Experts of a small language model.
Size: 8 layers, vocabulary 22709, 38.1M parameters.
Experts: 24 experts in each of 4 layers, 480 SwiGLU neurons an expert, 1 pick a token, a softmax router.
Below are experts of layer 3 (counted from 0) of a mixture-of-experts language model. Rows are named router (the router's row for the expert), down (a neuron's output weights, with its number) and show model dimensions 64-127. Each number is 128 + 24 x the weight over its row's rms, rounded and kept within 0 to 255. Numbers have three digits each.
After each expert's rows: a language model's description of what the expert responds to. This comes from a sample of Wikipedia text that the model never trained on.

# expert 10
router:114101130147149131085153122109139142120083107140077112108159171138133090085113132113146139137120151123109086123140131147168141128159101114150185139166143153147091145156123145143071116156128142
down0:174156117150130142167141133115128147103145131154152120062140110160128165157157111123134123138151114118107177119090146108114115105091108149112088156137111117114179112135109141146130143137150089
down1:154144133138119098154144134120132166130104112104155145147130125125117120118143105189149113093153199088077144100096129102105177159128177092117119132155109127121112091112093130136128127130131102
down2:134139146129113119138142087081147127158151127129086127156137152154123148137125128090148106095176142106156116114116085130095080147165144121098146133107102157114115159129098123115133165106112130
down3:106172119117126132148093153089139182108163142133162134132145137124126133110094126111117149113110121116106119145132114082127105147147079100143144137113118123148127160154121142148147110123142147
down4:142054132129126099126073096108112153126157148124139162099128098116109126128136109107086130146106151150117132145125153152167133128091141132109121137085152142145133111133102144112164135159122116
down5:105143128153133130105164146148129125136145168159149136158140136141158124155153114116093138119127136121161118151153118123111144118144090127118131142089117143100117138116114127101124140113085062
Table separators and letters

# expert 11
router:096122102147132175116130132102152135115117145139108125117148127138138101094122138147167131142088167146105109113139113142141118148155107137138178174119126145147074125171126163124098098147144163
down0:179127114128168141138059180107104149143133158136138136108118136103152133101139111122131115176126116122087143111122102146106091107129090095093134132106137089157131122141117098126132126114126126
down1:145138064103148159133161112105120128098086148112111148173140101129136095120119163164122142116147144126145127115101070126142142169123108119140172134174122082082178167109094146091123108138157110
down2:129062097115120145135104117163149153114149135119122106100160161143181153128127075129146152114178089112146117108103113129076141124150117119161115092169104135106111123126162100108095126082067157
down3:146158147130123162154143110128119113177129112137116110115107123140173094149112138133138157136138165141172142092157133141148082143125069092144114116089165113124160140143139141124119094096167121
down4:178155119122179151147124127149128148135168086178162144114156164140145131156132155148125136158164076107135138114140138144102107075102126136084106132112145089088097112146133093159112065160166152
down5:076169134106139113108133087167102097094137108087133091155103147130097162140147090117137173101100125080133150158122132102160156096074127165099147112129107169139121101118125135161130140111113094
Of in proper names

# expert 12
router:108131099163140162111148143088137135113097111151098094123149129119127115077132134143147158170111139143117088114115110136176113136157102118168152138135139145137055111133116142137096121168176139
down0:151119129166160133145109143151124093145136171136094115090128150129142164155131158136100122125120128113136140128152125163118140081054127148115131132141083149129176123131127092122114121111119125
down1:110131111101139139083113151159165145126127079138144154118135130155135120071163185115111116133131134177153133095147113117185133101109114138150177126102163174137148117085165148155127138128105165
down2:104112137129097111115130172147137175103138146115154159141096099101145144111184126128119106128103119131159156142128112115141183158105104130122138127160159145132144158117167092133064116108134166
down3:120121155172182094127119108141099174121118101156090125145081119127097167136141112125119119128128108144142116124114153089090124122136154093132135107116118130083124114115119109110154165122156105
down4:128121115151137152109114082164112124093139144116116102111130142112142099128151160143161093112142154125149145132139119119127133137141156092153105113107103126081150098125117148155125110121134127
down5:131109141131119136059154133133133082129137100111140170102156116156114172112142152163112079115121130109112101159167135131160144116078145167152095107146145126111156136124079124171130135154123135
Dashes and year prefixes

# expert 19
router:106119100149155163110159137107100127111093126141128100107167146139135088098126131131126140137125166108106086111122117146142142139156101133152150126154146166163087153134141157122126120182155136
down0:121155111113098160128099141123156160122113086149074160089127109088118126137097121112157152104148134119120130075100142107128125127159128153161137120141129179157142156152108146138155135103102125
down1:170105142105123129138079145128121140175128141122088168108170091102116114138131108132135126124147118119124074132177115127124096132172107120078172053110169114191147118140138126148147129170119130
down2:159153123107128152143123137118129156131145113178114121118137157122160141154112108143109127153140107121120108113125125156109106124127156163117115133093169120130119140145117101154096145135125117
down3:149164119135111155099090153131111141167136096121160139119120137133145152127128138133119157117124097135100162132129125151138103165177093077086110132156088108141137152154142131128119136104101092
down4:143138135137147108135111120110095103107100159115156127098106138114081109122190137123161117131143108135163145170120136137141127159114121089092106063136141112124162138093120139126131123162130089
down5:110122144141101102140118112106174152109078174131115172125119103154129137129130128145109188140126114123122126141141129139126149120125153159116116144151157140136089106179113143113113136117168137
Line and paragraph endings

# expert 15
router:125129106161160159096127128093110118112102092147118142126138128118144084110123132149124144159111162154096089080135133148154130172175102124146135146145157143150070175140100149131104128179151149
down0:116135136126116122135144102128102118091141137136098130177104092125142071131160118091100124103134140100103124116162175147152126168189130119112107122132133118146092152093136111153146073111104113
down1:150122087149151166126125161109134138131107137159119163102117178136121140179104106139101168166148119108133145142123097135138085150130128150123140167116149110086127090129142117139125120079126150
down2:088150074111102087113118139131127117127143161089089119134111107156191108146179126122144153122152122144104129101097130151121182119116096119142148116111122125117131141148154118081162126103121110
down3:125096158169163097118126160128122129118111125138160078104156143166109128164133115124125163128107178147115129107110122138146126090112103110103097122134136098121148144129095149141146131096109096
down4:125131113123094114150134128151170162097112152103120119130132100152151145125084096160069133113122129150124153161117162148120118150098131171116127092134139119175168105111134116106114150152121130
down5:108157148137137152151135136105121152132125112091089141099109145147135102130163158107140141137144107151072114101129144134101136116147169114122142146119128117172131094120104162169106129152130044
Field separators and colons

# expert 5
router:124135109149164142104144150090141137115084107128104119090139153124144107106092137127132168157107175160134120110131113148156141160134113113151166109152162152143075162163105161118109111162145138
down0:111128150098102157112094178091166112112098113181132125089133095154126130093155150067182083157150138150138132145105118142146113136115118140128114109187083134139117116150125121129100140097160107
down1:106099102139098127174148142114078109099142115154162091113113130137159130093101124145110091152122160155178147125116088152140136114097114107107131142114105137141124114124120090119088161120086112
down2:107137083163096090150133066146113145153126152103126150090120132137143167121125117098136157123115131139091159181139084099170128163128136144132124065141091113162137138122155109125097102122130112
down3:129102081127098151136119166096085153084138124123099135097134125107183126133127104141138105115093119120113116120130165081140104150135110117115114200110112134104142133172141127074172131101136079
down4:141110106119089106127175147078119138112132150125135148146142081143148129090118142136127100150138174106117125128110109131101112155147105120094112127134124119103131126132109173100165111097147164
down5:116190157139132119124109113127116127140156122137133074153128146164118112130090101136122119177115136140132122131147081123130104152153107111140138130120149105125082089132115099132140120112164151
Determiners and possessives

# expert 13
router:128146137142121138107155094115124156130101104116092128097159160119153101096099143147136175121108145151133141115126087142150131148153124121158173154135136165124097175135118161123087106145136155
down0:135144136105103116111124110130134110099131115140138133118147162110145117120102133077170133098140127150092158148131124102100173144139140093154123122165187105146098135108049117150129123124138143
down1:137159147135132084129136145120129147156171100128114104142111116119137125124128144127173102135162128107169126140114132165106168108134076117140117133144140118123156125096068108121165147117141083
down2:141147141128105158130111151139110159118109101080088106126099113149131137104141128124072118124155144109138110174121092119144117192152146154149188152156098083115101117105142072119132105125158145
down3:133160115114114079108111063120175105108122103119126101127138117097110150101130150108183145159130106116131105165155110123152136128107130129115115144080155154136127168102163140117105093124120150
down4:140155132154148135157109182104115140154110129114145155128134125148166141099119143113122111131135146128157083120134158117122085121085157106114125143111126101155116121117135130123122101152113145
down5:122109144177138110140121145169151133119123111138112120105147114151169148107111117108132133149141080116106115139148100105116138124100116124123133140146142138153154186138146127107158157090088130
Counts and small numbers

# expert 9
router:111123099140132152103159142098143140101088134113114110096144149148138106109125109144139151179100138140097092100111124145161134151152098120162168138139160137165087135134142143127106137149159135
down0:113141117112153142115094154127130121067122134133142140118124095163181130146126141157117113129091117152150149159182138095130152120105124105117130133135084082130106079100133096112098174078116136
down1:162147097116078127074104160142128134136116098068078166128103124154125146126108111118140119163110098158137117152157102108123122108111148133150136092145144074120157128094138160129127172110151092
down2:136100161116139117124160177131191088097107121061142111121167115083108150138129159144101125141141119096094135091118093125122148151119164134102110129145153131114123125097092130149119093151194116
down3:140134107091105083122146118130129102184115165123118138125110177116118121131141124138152133119134121145159134086141117129119156127142144116171114080158159092098141122123154117103112159115114137
down4:140145125142124134099131132134084098094105134141151153132150144124135082160129157099141128098138160081133150102164137115100135074114148112130142131124136115119145099146106104116115180153106120
down5:126135142157193130108130098134097109107158090124102099145124138173175129123130110107154149162141141153094132069118107154132108135102110088096137149134147147120122134134089172139124091155117140
Coordinating conjunctions and commas

# expert 23
router:088119145171165158113133141119127141138107126138097128138124138117144116104138128154125147123095146154125099111139130152147120156185096127151158147125145119170087132126096193132110117140148160
down0:121096108072127149135138118120128114143119154111117134188082171124163137173089114124098154138108143127150108138045110129117124108108146109169125137109108139135118149134125163149122150168128109
down1:115160141109108116132110136140133135118113158153121089104156138137095138082096110160139104138146126123133155132168112108138141121152130116145123039121122123165097131199159144107110137097124104
down2:185105108085152095147111090127143131148148142137065165137104108140156175101101140100124145105158154123134124112133068093142160093137120139118079117124130123119113181145134132152107104113121106
down3:134132129120126110126152137101154152176102122113083090108100163138092187136173124131065123133140086124172130126089117135107162154103134182167133115180100155093139160097131151082128154088158104
down4:133118121132140115109110179091160134129141129131135091123091089120167130143141132104120097141090165114111138164125129109105131110092111173142113111127100084131138140121134094059125132129142128
down5:124111131162132133138122157115143147138102154124137131116147118137122094163155132137152121110111129138109163156178159158135168108100113138114152176149086149180155143133071146121124092157164097
Distances, directions and units

# expert 1
router:146139118136138164108152149111117122146122094138110106108174157117152096090121140128150147150084162142123111107123114148161140150171095129157147159154153157126085161134123161124094118162145154
down0:092153113138109163133113129128133132121104160173135108163110095147112139127165140103173177132141132124095089153137164160108117130168079156112105129133168118167120123130156121132116116148128139
down1:133138148149124100135153118171126102143120163089120106095082139088103117118133110117094141151170133150151096085147127099098109135117116117179188142124138134113132167132137146166130091126157092
down2:178126070134099142132114128102137111171150174132110127153142078104139131092147140101136099137124171183142120132120153103112157093107130117106106146138091107119130126111139115126146127106138131
down3:132140183104117140112069143160104157095118158104145123099168149147125171121106101153158136115110126094100122092159103122132118135133096149134127167107150114120126143165115142140132166127163129
down4:118152119114115126133117108095084085070054127125148136070188126137096118141105123126086130093129164098132140110120134128143152147108095134132147140134121125159127161133120093144173140102121163
down5:090118072074117131073109140102115151097117121112132093154095118146152130142138068159095104127123135136134163086115142122128164147135126135144145127133139142119146143098149128166186147097114145
Two-digit number pieces

# expert 18
router:148112116145140154121156136093115154111093111155121114125157165121142096106122139122137159147114166120113100107139109147147153135158070143133155133152127153167081154130114160139095130175145149
down0:136120151132121118146154143114105120160170147108119145110113143105163137115129144142153136142149167115096115094135114147139118165137122149119087126112165130102115121112087142146104114140135137
down1:138150106104124111125113140074114151138066115154127172136124135108142099104106137137143085140123125124131095148120065109117116097116174101135079120121144128113099135157130145114113145121132139
down2:151122141148133112112095125156121126127133164100165112120113134105155136118151141150141171156135158140069157122145141116125121056133138097132154081093145140106094112113149090128088143181154087
down3:151101169138125123078098123165150144161128132117162133081124169149128116119136131160153120122158128156151122085102097117157151139113143131150139145136116130153148152092153179092118147088115121
down4:124119147148177103152142140124135097167114121139123088120126096112095107119104148114127102108114182121120087122138083150152120136120088115143158130117102082130118129153138143101131118142112087
down5:094106157121149094113136151135132122115156120084123098134123127123132126137125138130120151137117078105101112106121145165140138078146119181076144163140129144157108166143110130140131102072155126
Clause boundaries

# expert 4
router:097109113163122167112151132080154137109097112133119127114145146140152079102098156144131168166090171169125141099114099134154121170146096123140131134137150146155091171131128152109102119128138142
down0:136145128135112096119153140136115116152165143142124113093096136131143131135162075144122117131161131115106054144162153084132121100124141110162127165114095145145086161093178135151137098128122079
down1:151109154132128147117095156181112172093131114116127126136147078113151168158147120110159095113139188113143158112119128143130076097117100133106125107080105129151098089115160114138137078073119114
down2:113149130105131180141112146105117071125128134077139108139147137170144100135112090134129119132160162104146108124157140124126106123140102138132121122105141136132182108128127137112095123111112119
down3:131171085152128140118145150108149133113135132065093150126163131132128113108103111090159087146075143113140144106131154093175122167142168123142101136116133101109137116138163128146191169109179118
down4:124083126140096127126117124167107124143128120124122115094150134143108116132165128102125121119129122113148131163138175134136101115124119143117115138143133171120150116134154132082142137148133163
down5:170107131127123182125123118117144092142130086123122130138100146095125110121132098178090090108135124101144095121128148094119127115131160095128134137125105122102144153136130152115120159119110163
Prepositions after verbs

# expert 8
router:116119113142128169107133158083113124119095103114128126124171147159126065105109137128150148121101133127081069105126134139176153119165121129163147169153138150155091159153124172135095120149152147
down0:121161132125145128122127133131102119101153112112115111172136141118113141135124155155112138155137125114107133140083079099139151140160130151125141141155099162145100117098120141127169084096159175
down1:095124105095133078132123117144120113130156116107135098123079154165109124137132069107167140098104094151130066072132171136115168098136172098121124110127131099129124091116148112125146115146151135
down2:090106146116130104149159130073154112167152122106163126085140128150150124116135146122148126064125104108121110125150130090140128135177155092101150112083127144123135140154155143124124111125125100
down3:135134076142074125138124108085157147132155127098112126142155179102165128135130129159086108123141151131138102123111162101116139127134114111122122128109162152153159120145070126091116138134134119
down4:112161095119148124125094108116145088139100149121124098119108128150153181125134136133157153111137158140125107112147175105098144086130063106130139125135077098127113118137139128117163155141124124
down5:132141152141126108178119167115113164094112110137140117139141137135076136141169114083140132147168161157163108095123127127098090155134116121123136124117153120120115117128139127122092122111085099
Opening parentheses